python train.py --n_layer=13 --d_model=192 --n_experts=96 --experts_per_token=2 --d_expert=64 --d_shared_expert=0 --activation="geglu" --moe_layers=[1, 2, 3, 4, 5, 6, 7, 8, 9, 10, 11, 12] --router_score="sigmoid" --normalize_top_k=true --routed_scale=1.5 --balance_loss=0.0129 --balance_bias=false --router_bias=true --init_std_router=0.0287 --lr_router=0.000753 --n_head=3 --n_kv_head=3 --head_dim=64 --vocab_size=8192 --norm="rmsnorm" --norm_place="pre" --norm_eps=1e-06 --positions="rope" --rope_base=10000.0 --rope_fraction=1.0 --qk_norm=false --attn_scale=0.125 --tie_embeddings=true --parallel_block=false --init="normal" --init_std_qkv=0.0424 --init_std_o=0.00831 --init_std_up=0.0424 --init_std_down=0.00587 --optimizer="soap_variant" --lr=0.00504 --beta1=0.95 --beta2=0.95 --weight_decay=0.084 --lr_head=0.00729 --grad_clip=0.5 --warmup_steps=200 --schedule="wsd" --decay_fraction=0.59 --decay_shape="linear" --final_lr_fraction=0.0 --batch_tokens=65536 --seq_len=512 --doc_mask=true --z_loss=1e-05 --train_tokens=332800000 --steps=5079 --dataset="wikipedia_en"
Below are experts of layer 6 (counted from 0) of a mixture-of-experts language model. Rows are named gate (a neuron's input weights, with its number), up (a neuron's input weights, with its number) and show model dimensions 96-191. Each number is 128 + 32 x the weight over its row's rms, rounded and kept within 0 to 255. Numbers have three digits each.
Before each expert's rows: a language model's description of what the expert responds to; "gets" lists some tokens that make up at least twice as much of what it gets as of all text. This comes from a sample of Wikipedia text that the model never trained on. Tokens count by the router's weight.

# expert 7
What it handles: Table codes and years
gets: "19", "  ", ".", " T", " −", "T"
gate0:121127176209141164195113099096136146140163123084185103169171210136169142131133137084127083089111141045164153125101130132118089115073099151140172110101159171116098085141100119133118139146085107149142171097122126162123156133106191136135133139140141129130119128126141144166151135049129124147
up0:107100182159171143142115105135136141133094107075157112189133106061134145141107106147094121101152123138099119085093159169186080120158156146117100118158109110079124180229144151173154142129145124109132096146135110141134102130153128114140104138141117149108151128112080141152049138120089164171

# expert 29
What it handles: Common concrete nouns
gets: "n", " World", "ur", "m", " War", " game"
gate0:147159097120090154100057107109150164072144170133115103147129168126133117139113142138091130147084117086131139140132097135072142153135100143132182155136149097119122168166061105129113177129129060076129184174071151145034114108074139140161129107195118118164079123112130178120196130097159148185
up0:144146124124177104047154058121103147124125141146084100123146110089093109104149108186163124149141116086188123147199128154190130146140112126058077107157091155133086149139169140145070144169117131149145144117105156121077149165149178105145079131079115132074205156131117084121187120122137134201

# expert 60
What it handles: Text-table cell pipes
gets: " |", ";", "|", "-", "\n ", " Line"
gate1:143203107189098067056140195120097151155111165078182109155129150130165070117077166127166098139070135111161094128151124133111143131123134150122137082194148157092154111094125090133122130141042106122130095076109107124072164083089154127141140092127090141138155112133087108148136091132114174165
up1:117132161157098224128121110132108083117146147199094041134123153142077157132174105123082156086156116080121130155095107129105157116109131103074162157109133128118134162122127152166152077085086152086140121057163084129091134105115144076119126173198085116119147164138137109055087150128084127128

# expert 0
What it handles: Word-ending suffix pieces
gets: "ing", " of", "y", "ed", "ate", "e"
gate0:127154120088152164153070128107166161174165098095089151108140154097081088074129103169123097093064085160156178137134112133115120163148147185136084119102150040121077141125159136195125131152154135176111075149117153120144105079155134181087157184112107167134158061118132121130112103109130102076
up0:105105091114110209166120096147102156101069114157099179119136167154163095179144145154068111153182128096196099086139107182178120061157098117136151138137145081129154139127131131121129138141131155122050099185145170143072146116109128146190137104162071162113179114108153151155127184161117128108

# expert 50
What it handles: Copula and auxiliary verbs
gets: " was", " is", " =", " were", " are", " be"
gate0:186109119109093039147123124128152198149145118120131097140134082163103147065095173164117147152170135142156097139110091092103133100163101137126150130132121114134150093157147117120127147078138107129182128166139130143125091176065098100141106088085089104137078104128163168089133183171170053150
up0:140163159159079126202138090161109122139178150135099072157151142167152122145125087179121144140148151083117171095171099139135093109156133129131118080145146113162120163149093084133182096147108118084134164120095159141127078107107118147118120176205120170135207114102094108119113119116040160148

# expert 30
What it handles: Numeric table separators
gets: " |", ";", "|", " —", " place", " +"
gate1:137137121115133135190148106128115077133099163120147069142158133164129155104136084044134154167148119155135134124095123127118101142143111138108167131129176103119154146094113162128191153179180107157144188100163095147103090143103141042178118137132145153100116101130132111104117165145112128134
up1:115128153153121135147124108124120175149165119108107156091126109109140123138104184183105091053133136137096114173175116162129146072115125094068163126124079133136093112161100066061068075099030161103105140156115111104163140112186098173088148068085172103169196141165177128110168090082143129127

# expert 45
What it handles: Infobox list dashes
gets: "-", " |", "|", " -", " such", " Full"
gate0:160156141137156110047167114146103146113123174118128127165163146136142117070129123122100115124119081072109156116074126098120088092097110107182170022145120117139156116137154122133140140191168063113164124102136136106140133116083127122127138070186174111130155105145123109159109149074099188143
up0:109145134100106121125118141052130122128133106133136096090118092091125168110106135215165124106130128119112084082150116205102153127105165158096159185119073136095073183113103102117113105078103158101121107103117112147077111128159165137165133204069122154089103131163179150130167122170158131137

# expert 16
What it handles: Words, titles, referents
gets: " it", " It", " the", " film", "\"", " name"
gate0:117124177107176084077161127181116115154126091171167149170115128130152156103172113088154079153196147105136135118117153103137052089138124176089130118162128162092155174146115167170137144180125092144146136128137129145174131120131135068095091128088184048072055115136105106080095191150138085089
up0:142148156120206129078124133201100096098129105173123140142067089127184168103189114137185084181170151139126163083116150100104028087130136144046144141129133121119150188145121161160142096156184084178107149137148137121229107135141129036128148135077135096077100122146149109121149146077152087124

# expert 27
What it handles: URL slashes, punctuation
gets: "/", ".", ")", " n", " dis", " '"
gate0:095069184121092101140105130152076137196114156109120180165097122076110076142169092059168107110152119106125154098086118110123106105173074175154119104188204111091109120153086144109157172101136114120163094137144138158112107103078133157104126052127137154138138122123182111123120160114109070081
up0:064078145115075105128095136168058149157109117117118188128084152093102123150200103068174097130145092118093170094069136092117108158150087151148140097196181109096140136158089172117220154087150139136130115131154132178107086082079138150126108070121125131129107138115174091119111148134152049065

# expert 63
What it handles: Month names in dates
gets: ",", " May", " March", " September", " August", " October"
gate0:142100163125124133144146124182139172191163171182121179155163106163115075125158079151128102097147115020128158125108172117122142119136104126092145193155138140070108145114176145106128095119131132153147126136099165125142173131124128120122127106120172066110121108136110092090118146161136114148
up0:155173106166209115115080102111134080094105064078151148089097117127156108077140184110130144138133154213134055117143097115151134153125184136176140106139119111185151153120126100148135159092193143130092099137079140164160107161119175123162161139160078145114170152059128130179164137125119085084

# expert 55
What it handles: Place and time prepositions
gets: " in", " at", " from", " In", "In", " of"
gate1:129131135150162104193138129153121141174152081151065189116050116125148094105217145093121146090091123119133129121168123163120158097117064179167147088106147132115101099175059115119112172176132113149156123082186098117101128124110116178110136069080153126112140153161167123088082122170146101121
up1:102120113134131127100151099074076130145079175151196104139158090156142166129106151129216155145193132096091116090097194155151098107078192070094147164136122139179178145078184128137147078139122148079139167115088163137126133155129168122136126171154127130174065104114099068138159132103056157142

# expert 32
What it handles: Place-name word endings
gets: "s", "y", "ton", " City", "on", "er"
gate1:139134128148122133122140091127141165102063125190134138130096126159118095127105153150098125200101152098075119174089162117148154096146120128158110073139105116120146125133070120109141086108122130163163125127126125157129138116099099134173106145143132143140134122156150136164020123124147042122
up1:140142141102119142109160088113186211109057115163116128105100156166100142104108153129103136194118104138084139149079175116148149048125153105124129097147121091103135141153077135130132107133184155163155097132134073165117162113089117151109091150105102136072157121176164126136085184109164082121

# expert 18
What it handles: Closing brackets and plurals
gets: ")", "s", "es", "ers", "]", "ment"
gate0:044128143115074114118122122140174178141147198127117114160103134156117115149167184139142103098095095057078141093186140147103057103077123096105114106133190163151145091107070142123132101102111130126117149090122150156133073132122101067095136192102075153150103119109089137129140147122148078190
up0:192121123155134155171100143116102080097126142175182169133162156143142130054099100118080182146156126137168095156098129123154157129160140177131181171137092136159119149186174094149074161139147190154118155189144171123095124137107158142157140051161143158066122161157158056126116136148134198086

# expert 13
What it handles: Mid-word pieces, compass words
gets: "on", "in", "en", " (", " South", "an"
gate0:150156157152078131162159126132089126164188152107161124151174137125111130115100173144108105153126112127187048096151102127160123109122133140169096152089134123115200095163069143112140142167147112195192118141135124172123105103130119079148125100103120061125149023129155150120123138106174152132
up0:110139092126091187134149131114113071166167140105091074118102155174121130078086128093102147087126164128143098148098107156149105102115173160165109128112207154131200123179150089122131208162102126130144130146153110156123213166149134111171162083140086124176167134143153120133160148187136155117

# expert 2
What it handles: Prepositions before noun phrases
gets: " for", " by", " with", " of", " to", " from"
gate1:105118142128056148105143100110166112152077128112158110171135134075120175162146154163106161125185115128141123132170189088128150054059115136159140145139158139087171065134132096150121181125158125059132125155158157095152136127159134137146103130041135053125156107170170131127067149121155141125
up1:086152131116137106129128098125214108101123078116128166118078138139139223166131163136121125140191143117131089154144180120114155057133136129150132147105103188118139072095123151143141154125117062104130094097110120128130130186104107061163083143055132068151139149169129164062103119093128110122

# expert 4
What it handles: Hyphen compounds, table syntax
gets: "|", "=", "0", "1", "2", "3"
gate0:157117076145089155114116059165131123159132111139138123091085107095083152126110154110155159158151071124135128095165154145139115115159135151087102101110176141117081149102147088164124092100142157219090156116137162091144171130076127128125072157174118109132159148116079157102105204164124095064
up0:176141087130136107140149094081120090133147155106096145107071101110099147156166172135134113161187105171172165111131139114113119111155181172107093103141202095149132117146156119118106202095066100153085158137148183119109141140123134175081112152161141088162172118098104149150139172161138126101

# expert 17
What it handles: Word-initial fragments
gets: " R", ".", " J", " Ed", " Di", " Am"
gate0:169117140156114120124145117122208178110138165132093120145135139125155138182118157156134128124165120141158109140111077147144113137155117154119068141098173120117157156115148122137106107143088123154186140150186127114191113152108115107095123142079008043123124130180063102205108164115088171054
up0:164160116181127064146088099151159072171155130116166167145087112152144101138099104172141194129136136104115119145162193070078122139113154137150091060128135201129158154171110158077114197125155188180089100165124157124071191139104143127113129130161175174078134145140107089086119143069129147187

# expert 40
What it handles: Time and sequence words
gets: ",", "|", " time", " after", " during", " was"
gate0:190119116146158104077128124115136160137103142113139169098139098133103174119182146128110171139149124153105121110160108111117090111074138138115129161144135136133177093041147158136143102108124130088084104152139101179121153146096123160125117053140158174025126133138137195112075136109136137154
up0:178106093066146119206103172096133087113148096115132108129129067129063163156119146126100137165096101124151151136144102125128169138149093124095165117073161198086157106056132136134138126137166184123109161096147168137155117081107091102170187094130102115127114163125180176107059156094152112102

# expert 25
What it handles: Adjective and name endings
gets: "n", "e", "al", "a", "l", "an"
gate1:110149146178092088136133122124156111114147116111199102143158129127111109146081152139189151095247111127173165136069136125166088147123131219114107170152158123153172110140139141122124178174141192110143118125154190143161121163102159103140103073108135126098109142191163125133095171120162110035
up1:091130129124169123163091169133066115108168078114118071095129119170057125053126098185120152064129169196170104079086095116073150112120214128101162115129141127085136127096134121148162168090116101150187119129134170153130165105084104095106123116133122140098116120060126167137133139155097101149

# expert 56
What it handles: Separators, units, date dashes
gets: ";", "\n", " –", "%", " /", ","
gate1:141086101141117159090142154072166126112140125082131177142143093140080130147081094152174152151095057125173131120146118114129132089103094173101088095126170144134125124157134183110114154183084140128128155126110143115167206166070142092090087132118163128145113134104123148116145135088102127110
up1:118137134104157155117138095129174107153099131187132096159181132151167113144135093139089181209129103139134131122202170124111096157127139163141115111156159135140134150111140173144104138111118143104145132145120091159170095071140106157203180141155144097166163143130117138130156110152112098177

# expert 22
What it handles: Coordinating conjunctions
gets: " and", " or", ",", " &", " de", " to"
gate0:126127134197103137153109114153115155128078063134123187165142078194081065128220171128194180104122157099101150124100171125092120085054109186152161145118195120179059160170148153086080125115147140178141137082129083113164188117141127157121127080151130087217150152155128136133108152126072141187
up0:102156122063089127138116127086099144101168179093145095101148199117183188091095104116078118182126090176197083126150129101186132160146138104136119101156113153086126101166157106148087128153128114094121145191111195150158114159109124111148137112068108159065126105155074155131165091166173142109

# expert 28
What it handles: Role and career verbs
gets: " as", " a", " was", " an", " made", " played"
gate0:116065159058095146127135153142125156136129062133126097155168105106096117125181167149127143138132104147130056200164123141167082134140136161107139135162165131168155110079156170065126158096098165100143115110151034117103142136074119117119106151121102107211129087200090117104118129162219098138
up0:125142157040082148154122163122128112161191091154161123148146083118166130135170134105121156118112136084146112174162138107144098125144152152103143151152133147163137104133128138090094143102104120123137144090168055106106144171074176067128121169109142095177109109212098092059177145190154075146

# expert 15
What it handles: Opening brackets
gets: " (", " \"", "{", "(", "′", " un"
gate0:109109150116105141090142122174182210135124174099111168134105108100095137163144140120096105190180107109175093149087165173145200128171126134121150161144085090112140137143104087142115154192169086092195123133157142095092116109120158096101172191121120105138107090156150139120115134086130074137
up0:171108133116120147118121140069099129154206146125127111154128108151202116109107152138132133108084138156150133121147134134113154170106153129165142106134187134104173123097136109124115139136106113138145130137071093158130086070104127232119069123107131233155135147107084197131122181118103094095

# expert 31
What it handles: Function words, odd bytes
gets: " the", " as", " with", " of", " for", " by"
gate0:074124140187098052103124058139096074100206183165113114153152097132119096119183156112091123122171144141165144042137125133155125115091128126142143149137126124061159090092110083136117181095166089107151096162123122110068136126134149136116145150110130178170101124160116083117095132147075103174
up0:144124137188122097144143147153133113125137191126084148150094128142128122128176154149089122126086229121187130111126130127147126111113116143138120075106139083112104079134109133166172145076152087132178171179126115231158124043149113118186135141131138177181116111149104073118135153198123144105

# expert 58
What it handles: Surname final pieces
gets: "a", "e", "o", "i", "on", "s"
gate1:075106163096189115133128147173138128130120090103123121121142145071114104140104144150142147131117120093147148110084146158155122094117134145054178134204079195130118122196120166092084098171158108072125186115099152174158090105088090123150141170169089121152142102086146114121112122125141136069
up1:140144136089132195138044128172109116122159140124106127144138210040156120088159172153122077120111164139123094183085122159144142167083123093093171137131144129111091144112136148174111156037143147126134133116152122077117121098109124136144126175138136045091181147122093106110122105131074145142

# expert 41
What it handles: Digits inside large numbers
gets: "0", "2", "1", "%", "5", "3"
gate0:106090121131151088058104189108130177139139135112104175137133121143134127158202130173142089177128146176135092091140060167148148102152146160101141144099098100116136117146106138099069117137131127144086166105101140150184157140128116127155122122134154113139111101098101085102098099196152142154
up0:133118125123161049044094155094101185111155205114136137128150137158112134169216125148123123144131130124119093106145133134140170075131151105094173142112116107116143101163110136118154134158107153156117151095096171187180158138112128124157146118130166101157088114125149088155134123169187184070

# expert 33
What it handles: Naming verbs, Slavic pieces
gets: "L", " part", "ed", " called", " as", " new"
gate0:103110204132156092136181154103147149139171139140124104141154143122153125117136154114139103117138121141086151118188149074141073163134137162202135143157206105117138124089063072135091125124137075171158127145119122164095075107173182132145134143119138111123148110141160139146099171061119160099
up0:186123108095093157134106136110053160138128171132127109161134084118140053143102158180094127080074121080142115151181096084129053129201107136080113175156095095161114100158162130139228117143118186107097154124184150078142126060076103112130143145090120184153124144136068153147116113146106137191

# expert 20
What it handles: Line breaks in tables, infoboxes
gets: "\n", "\n\n", " Interactive", " Clade", " commonly"
gate0:098125141093144141116117142164107173125136097099130102136161146111145125047165148093177131116102116107127184125129122112126132127147078132111111125125120134149123080122058133136146082114138127092158146181127137128102091128107108180170103110108164199132088127113141209142101119081126141140
up0:155162107163148117150152095120153075146139173176141159137105133125111148192074118134099129163139132128132104145099115173115119117134182110167179149147089122097156197103157149127132164136149126159105097097115143140125152110147146060104181153133112078108181125129117061112178145181141110161

# expert 23
What it handles: List introducers and plurals
gets: " also", " were", " are", " other", ":", " as"
gate0:124150145161117164131224098130116130114142114128123096141174161133113134166123149112169114095086105120107126104142155130145137198104072209089126099133153131052124136081099149143180147141147101148118084089193126117088143124112156069159139118105108115120109162154081135071103090113146117069
up0:170089059157102108091083166102138119145101116127164107160118103161155139096105091132128147132132089078145139204101138144103122123101107057106116167129106114109096157192140123104117079151135137086123155117078162073194071156062116133063122146140112134143085102132089165152085141116115133181

# expert 47
What it handles: Quantifiers and markup symbols
gets: "=", " all", "-", " the", " both", " All"
gate0:114109145127181116115073114129118159130109147126123122164138109101129114200143137102108133151147135112159115080147142144105123153143091105114085151161173115114126196135139155131132159125083105093131104150133179086103110078120131118112136195135151094146141094155123158199121122082178076163
up0:116139158139130127139175145099069072124104121088161081164127088136165197098158178132078119142070161150108083147148053110077133135105141175156156134190163136144139143060121124152115139120036125136132152070082152118123073151101120168085100097172129168183079125128100135144154104158151079127

# expert 57
What it handles: Word-final consonant pieces
gets: "d", "t", " New", " L", "x", "ed"
gate0:152148172120125107125169088193168124177076137116149112133133121139135162121147136101123094139116095160133186128119165173085155122160130172051138097159160164128158166068052046084165156104173117166182127143106030074123074161087151144110136102119067123111141135132151136130147104143099177149
up0:108116172072138142122183074172143118130095161149146053141110128156109102127178150115085104090099072169067172184124122162144139156147108144105140092166181128161157162078055108120167186131142162163156174097112092099069078167101161187129111077139119106103150151129148120117161138149087151162

# expert 11
What it handles: Music and section headings
gets: "s", " album", " music", "\n\n", " song", " Music"
gate0:085119149136152128095099131123059156161159133126137137140178107113138087069093157106116104138123186155194102157184140143232142114123140086170139152131089124160078098109132114107095109165091121176168151106116080155118174109123169138138105098133158178154139152151119106118142089143125138104
up0:055131156128129121081101161156082097164099183059151126120144149156115074121129100122209126082112124198093161158146107162146140177106170096088153142145193147161157087108055121131133134185114133175171152125168102172107151102100103127105133057120142108097051170165137177140159103114121152093

# expert 1
What it handles: Slavic/Indic consonant pieces
gets: "k", "h", "m", "v", "z", " K"
gate0:096133136102147105078134135049119095108181154130139137185119090127116170130143146156157166139178095073155118170144122159134060104136125206138115136096135071117177115106120154112085127111109129109138114097194150152110143074099095140098084126090128066127132076097145151145124115090134108060
up0:092126126138116128146100185050211125088129156147034088121132130116158175091131085172165121149127073116143066165128114078072136129164129127125116203098137102147126168143143118109119131128113145189111098126166127105111148118119121097047111121091130147113117099118116125133149126128109120153

# expert 9
What it handles: Quotes and acc- stems
gets: " \"", "\n", "M", " his", " in", " a"
gate0:152124166067088148124098163093119145168102120143147084173104096116186070124095097117147066111152108121131098173132078121165065125153103111141131150126144135139190193146173135167147158141101111129105114152148142103128106118141111104158128166109157146120111127129164174157129142084122125099
up0:104154138165188112096145130158135162121098118155122104058144142109103157156100118121178121122182143168140141108155117186159144088120149140062115106126109178108141106118133123129135149096111113095168103092122073125057177157150117137110121099163089072141196158149174133044098143122123108178

# expert 49
What it handles: Mixed pieces with w, qu
gets: "'", "w", ",", " W", " L", "W"
gate0:094131098224143113126095109165138167172143134125149110148092161146130139151141168113131156093134129138107117136242094100162118144124114169170131146195153180106133171070130179095104173154122141057115134202107113105086144101113131150103173120119103111136167083187158143154147157142147095133
up0:090145111096171132155119125072106130072057164126075172115142127186141112068111098171167136122114134074169147137155131060098130116155208160141155146034127156137114059083116129144112103132099158113118138110180138131094127088147202160147119108120134175120122192119124166201155123098141111130